python train.py --d_model=192 --experts_per_token=2 --d_expert=96 --d_shared_expert=0 --activation="swiglu" --router_score="softmax" --balance_bias=false --lr_router=0.00088 --vocab_size=2048 --norm="rmsnorm" --tie_embeddings=true --lr=0.0085 --beta1=0.95 --seq_len=512 --train_tokens=695600000
Below are experts of layer 3 (counted from 0) of a mixture-of-experts language model. Rows are named router (the router's row for the expert), gate (a neuron's input weights, with its number), up (a neuron's input weights, with its number), down (a neuron's output weights, with its number) and show model dimensions 0-191. Each number is 50 + 10 x the weight over its row's rms, rounded and kept within 0 to 99.
Before each expert's rows: "comes after" lists some tokens at least twice as common just before its tokens as in all text. This comes from a sample of Wikipedia text that the model never trained on. Tokens count by the router's weight.

# expert 35
comes after: " the", " a", " and", " to", " was", " of"
router:48 58 19 34 54 51 55 38 68 36 61 40 56 45 52 53 46 50 54 43 57 46 25 59 51 41 40 48 41 39 54 53 57 45 46 55 37 41 37 30 44 53 53 62 57 59 55 52 41 33 28 43 53 55 59 56 56 54 45 53 49 49 39 43 54 58 42 52 66 37 49 57 37 50 37 41 56 48 41 51 41 53 63 39 56 67 41 48 54 63 63 63 63 75 47 42 43 82 46 41 69 59 38 39 55 38 44 67 58 61 37 59 43 50 48 39 39 39 58 49 61 46 43 46 41 46 40 50 54 48 37 59 46 54 55 51 66 46 56 45 37 56 40 37 54 56 31 43 61 46 40 50 45 35 42 55 40 63 36 53 51 53 58 51 49 51 57 45 51 52 48 41 78 55 50 35 44 42 23 58 48 46 47 56 56 60 52 47 31 58 30 52
gate2:71 51 45 54 53 58 43 47 38 45 68 49 70 45 51 62 41 45 56 54 34 50 66 46 61 56 49 54 50 55 61 43 60 43 59 42 66 60 36 50 48 73 40 55 63 28 47 58 66 51 51 65 45 46 48 56 62 41 48 51 58 60 54 16 56 52 50 25 50 39 58 37 40 56 53 50 63 40 41 38 52 49 42 38 52 40 44 56 54 49 51 64 71 49 41 64 56 48 53 56 44 49 45 57 73 45 52 66 65 62 37 41 36 65 46 63 47 50 72 52 49 53 53 46 63 58 54 45 58 46 43 45 50 28 57 40 48 57 59 51 46 42 46 54 48 43 43 68 34 47 43 43 47 53 48 56 55 48 61 74 51 51 67 50 54 62 69 45 50 50 45 54 46 29 36 24 49 47 62 70 60 48 35 56 42 39 39 43 55 55 55 46
up2:48 51 26 33 50 44 61 52 42 63 46 55 54 50 45 54 51 53 38 57 41 58 50 45 50 40 55 53 44 33 49 61 28 44 24 58 39 42 57 55 46 63 50 64 56 50 52 53 47 48 53 25 51 66 37 55 61 35 62 45 53 52 57 46 51 46 49 62 55 61 46 51 50 58 51 60 33 56 57 71 56 47 30 48 59 63 39 59 45 51 69 52 53 53 38 32 47 53 48 55 56 51 30 47 51 50 35 42 54 44 49 60 41 45 63 56 41 50 41 41 72 56 60 59 50 64 51 62 64 48 67 35 45 61 48 39 47 52 72 61 54 45 37 52 36 44 56 49 44 42 66 39 49 61 48 49 52 49 28 47 58 37 66 55 44 61 37 63 64 46 38 51 59 46 45 50 45 51 66 73 67 50 48 55 42 22 40 71 54 56 69 57
down2:39 46 46 58 59 51 55 57 63 51 35 59 51 47 46 40 52 55 47 28 51 37 44 55 51 55 43 48 49 45 73 54 55 50 43 70 37 27 43 36 59 40 64 41 55 62 56 52 48 43 63 61 54 48 51 47 54 39 36 71 50 44 54 58 43 41 57 64 51 52 72 52 52 59 52 54 50 51 32 49 38 69 65 62 28 36 58 40 50 50 59 43 33 62 38 65 58 53 44 47 48 42 59 37 65 42 45 37 48 54 33 50 58 42 45 37 60 44 34 43 44 45 55 50 46 44 51 53 59 74 34 34 64 54 48 52 68 54 31 24 38 57 54 50 52 42 55 46 53 33 54 53 39 34 58 39 35 61 39 52 43 58 29 58 30 47 51 49 41 41 42 67 52 50 50 57 52 45 44 37 39 41 59 40 45 72 56 46 51 48 37 44

# expert 14
comes after: " |", "-", ",", ":", " the", " of"
router:26 61 37 44 44 46 41 66 41 42 51 52 72 49 51 41 45 48 53 46 62 38 48 70 47 32 47 49 36 47 55 54 40 59 41 38 36 38 37 51 56 49 49 52 74 47 38 53 54 41 47 64 55 38 70 61 38 43 52 42 46 54 58 45 52 54 50 55 47 61 52 47 59 44 47 42 46 53 61 52 48 56 52 55 53 49 56 59 31 52 48 44 40 50 57 59 37 46 53 52 55 39 50 55 69 55 71 54 61 49 40 65 43 36 41 39 48 40 31 70 46 64 30 50 46 53 43 57 46 40 52 54 41 23 50 43 55 51 60 33 53 54 27 30 52 69 33 44 52 58 49 53 64 21 58 46 57 41 39 60 38 53 39 47 51 46 55 31 52 52 59 29 70 46 61 59 41 41 45 52 52 59 54 34 69 41 49 52 50 52 41 36
gate2:62 55 27 41 50 36 41 52 45 67 78 50 57 48 60 45 52 36 46 30 42 49 56 50 30 59 37 45 47 49 37 41 57 41 40 57 44 38 67 52 62 63 41 39 51 43 47 45 43 44 49 28 38 48 45 55 47 62 58 60 69 32 47 40 53 45 61 62 60 64 40 42 39 46 39 66 46 54 62 33 48 46 49 52 50 46 65 47 59 61 62 29 48 57 41 42 53 48 44 50 55 54 46 56 66 48 41 62 47 28 55 52 53 60 51 50 41 72 30 70 68 55 34 42 56 54 39 48 62 44 43 49 53 64 32 36 43 55 46 41 38 49 70 55 60 56 55 50 38 38 43 45 52 61 63 47 53 55 49 26 50 57 60 57 34 54 49 37 54 48 68 49 55 58 49 45 41 49 61 58 39 48 57 61 62 35 52 40 56 38 42 55
up2:53 50 65 63 54 63 66 59 37 49 37 47 54 51 48 50 55 40 46 62 64 56 50 68 62 44 51 45 51 57 47 53 54 48 67 64 50 55 44 51 61 58 57 43 55 44 44 57 50 87 52 68 26 62 59 53 46 61 31 54 56 31 46 55 56 53 44 52 33 24 67 55 69 56 36 43 35 50 53 43 46 54 55 49 48 47 56 45 65 49 58 53 44 60 51 64 51 57 39 56 45 48 45 69 46 34 44 50 48 61 44 48 64 53 22 33 44 39 47 45 50 66 29 40 51 52 53 53 56 50 38 43 37 47 42 34 57 41 52 38 58 49 58 44 61 51 38 54 31 41 52 69 44 52 44 44 55 49 40 33 39 56 44 59 34 52 47 47 47 47 69 64 52 42 44 47 54 58 71 54 44 40 34 44 39 46 47 36 60 67 60 47
down2:26 49 49 61 39 39 54 47 55 40 51 48 47 46 52 66 55 58 51 48 43 40 44 46 47 52 60 48 53 41 36 56 28 38 44 37 56 45 49 60 40 55 63 36 59 42 50 54 51 68 31 56 56 43 54 57 65 47 59 49 59 54 53 50 53 54 45 46 46 32 72 28 38 52 59 56 32 32 49 46 41 67 50 56 60 56 45 34 55 59 73 49 46 33 54 51 63 54 43 65 57 49 28 52 33 57 40 48 41 59 45 44 49 60 68 47 54 62 44 54 67 49 49 53 47 55 49 52 66 39 56 47 47 45 50 29 48 34 35 46 63 49 27 37 49 35 67 40 49 69 61 46 41 45 52 51 44 64 46 85 43 47 52 47 56 46 50 45 48 66 44 57 40 52 55 51 48 41 41 57 40 61 53 32 61 56 55 60 46 64 28 46

# expert 60
comes after: " |", "-", ":", ",", " of", " the"
router:55 59 34 38 44 38 55 45 54 52 63 45 80 55 69 44 49 53 57 46 58 49 38 58 63 45 55 58 45 49 48 33 54 58 49 35 50 45 46 49 47 47 32 64 39 41 55 45 71 44 44 67 47 32 63 48 58 56 51 40 47 59 58 30 44 44 40 41 43 62 34 48 59 65 56 57 50 34 49 43 50 53 47 36 63 72 58 48 47 42 61 39 49 66 75 73 63 57 50 43 51 52 55 50 60 53 60 52 55 51 39 60 56 45 42 44 45 44 50 51 62 39 33 34 49 49 28 61 54 40 41 50 63 43 47 40 66 60 35 56 49 61 31 58 40 57 32 50 44 68 41 36 51 39 42 63 41 41 40 49 54 40 44 56 42 48 50 39 74 64 52 35 57 55 56 41 27 55 35 51 61 52 54 64 46 37 46 51 51 50 40 46
gate2:37 37 56 28 60 44 56 51 43 43 46 55 33 44 47 43 60 70 48 50 49 58 52 50 50 46 35 51 33 57 56 54 45 58 49 57 40 35 41 37 56 44 46 49 40 53 58 54 53 53 32 51 44 56 59 52 62 51 41 45 61 45 53 35 30 56 53 55 46 51 33 54 41 49 36 53 63 50 58 49 67 53 45 59 49 62 46 31 61 42 55 40 56 48 37 54 44 48 38 58 50 58 54 58 50 41 58 49 54 31 35 55 77 60 47 44 40 31 60 55 47 49 49 49 30 52 44 43 62 27 49 56 62 39 48 68 37 44 35 39 66 31 64 62 66 49 59 38 40 51 46 66 43 52 54 48 62 57 48 25 46 64 45 57 42 56 46 50 60 67 56 57 70 54 31 36 29 43 50 59 47 41 55 43 41 50 58 39 49 74 71 46
up2:41 51 58 49 51 65 38 54 46 47 44 39 47 54 75 44 40 57 55 51 58 61 63 54 59 53 51 40 47 56 53 55 45 52 43 57 57 45 39 55 67 54 34 51 48 33 41 57 50 49 53 34 50 54 44 64 56 45 62 49 51 48 32 53 44 61 77 33 54 71 68 45 57 38 54 62 56 36 32 57 40 44 51 57 44 56 63 82 54 60 52 47 40 46 54 50 56 63 59 54 48 78 44 18 37 56 41 60 51 52 68 61 43 33 50 59 64 35 39 52 52 55 56 41 63 45 51 64 49 63 43 46 56 60 64 40 39 37 57 60 64 57 44 53 50 47 48 45 29 65 39 59 68 47 48 47 33 64 40 62 50 37 45 40 40 40 38 58 48 56 54 39 50 52 44 47 42 48 38 51 43 65 64 58 50 37 57 54 63 49 48 49
down2:54 67 48 59 58 39 63 58 40 43 52 52 58 46 50 52 65 45 49 58 59 40 47 52 58 37 50 42 55 41 48 48 51 50 54 57 53 65 35 33 60 51 43 58 54 45 52 42 35 57 56 30 57 64 26 65 58 48 39 60 51 48 54 33 61 38 39 32 30 44 68 53 33 50 46 51 58 35 42 77 50 50 60 70 40 61 54 43 42 58 69 45 52 31 43 59 47 60 59 47 44 41 46 47 38 36 40 43 71 37 68 51 60 57 43 36 49 45 63 30 59 60 58 50 40 52 58 42 45 44 41 53 56 42 37 32 49 46 48 56 56 57 37 42 52 59 34 52 56 46 70 64 59 54 62 56 54 46 37 50 62 51 58 67 50 46 43 41 50 63 70 45 62 44 36 40 40 27 40 51 53 56 46 50 47 38 53 32 46 43 55 62

# expert 48
comes after: " |", "-", ",", ":", ".", "|"
router:31 64 47 57 53 54 29 40 57 40 58 44 68 40 57 34 64 50 59 41 59 61 55 50 41 46 32 54 50 44 65 38 45 46 50 57 66 46 38 65 45 37 74 47 48 49 49 45 66 56 51 44 55 39 68 67 51 57 71 31 42 35 59 47 53 31 46 50 49 61 62 55 58 52 41 48 47 53 64 62 45 33 56 32 43 75 47 61 60 38 47 54 48 58 51 61 63 63 44 46 65 51 44 65 49 56 69 58 53 56 64 50 48 50 44 63 40 56 52 45 33 71 47 37 55 54 54 44 35 43 38 62 59 32 44 51 40 38 45 43 33 47 59 46 53 69 41 46 69 59 32 49 43 52 47 53 57 47 54 32 30 65 60 38 50 54 54 39 52 42 54 40 56 49 63 59 46 41 45 54 53 59 58 51 48 51 48 60 33 42 48 44
gate2:45 47 57 68 70 56 58 27 58 39 30 45 48 45 49 49 27 35 56 47 46 47 49 45 28 35 51 46 57 51 67 59 71 58 48 43 36 42 54 37 40 46 46 47 35 59 67 49 56 67 63 50 57 58 56 66 56 66 46 45 71 43 44 34 43 32 63 45 45 64 56 49 52 54 53 36 44 50 43 49 49 34 50 33 37 38 61 34 57 37 69 50 39 59 53 38 54 55 45 54 38 53 38 55 38 37 51 59 40 51 39 57 47 42 54 70 57 37 65 54 39 57 49 40 53 54 55 34 52 40 69 37 35 54 43 60 46 55 49 64 38 42 57 43 37 42 46 56 34 58 54 54 48 66 53 43 55 49 43 41 51 51 35 30 52 29 52 50 59 48 50 38 54 52 43 58 45 50 51 52 40 52 56 57 72 33 50 40 57 44 57 60
up2:54 62 38 47 31 60 46 66 53 42 49 46 40 54 50 35 59 61 37 50 39 31 39 67 51 52 50 48 46 58 43 38 23 43 40 55 60 45 59 58 45 41 58 54 55 48 56 47 31 44 45 37 72 48 44 53 49 42 45 60 60 60 42 43 52 55 46 33 34 50 53 48 54 57 39 50 61 44 56 66 52 52 42 51 62 48 64 46 75 50 67 57 39 58 58 69 48 57 50 55 45 75 55 45 48 39 47 44 80 47 45 48 36 43 47 62 42 63 57 55 46 50 44 62 75 50 48 65 42 40 68 49 44 59 53 59 49 49 39 53 29 36 57 37 56 39 41 38 48 61 56 64 47 52 57 55 50 56 42 39 44 35 58 54 52 63 48 68 39 35 64 66 28 42 31 51 45 52 46 49 47 49 56 39 30 59 49 56 43 53 51 60
down2:64 55 51 49 40 44 54 37 57 38 56 32 34 52 46 43 60 66 49 45 50 54 50 53 51 57 44 50 47 28 62 53 50 51 53 55 46 68 48 26 52 54 43 59 44 44 37 45 47 43 41 57 49 34 51 60 51 46 49 50 56 62 60 40 41 63 46 56 43 50 71 42 48 59 27 67 59 45 38 42 42 65 49 51 41 53 45 41 22 66 47 58 35 63 47 45 54 37 41 55 64 52 57 64 61 62 41 38 45 53 32 47 36 45 47 52 46 57 44 53 51 75 52 51 62 54 35 32 60 46 52 48 59 51 48 36 58 46 55 52 61 40 48 47 32 42 42 49 41 36 26 37 55 36 51 39 58 66 76 52 66 55 34 45 36 53 35 47 41 37 37 50 42 42 57 50 44 68 63 58 72 55 36 63 34 47 51 53 57 53 42 45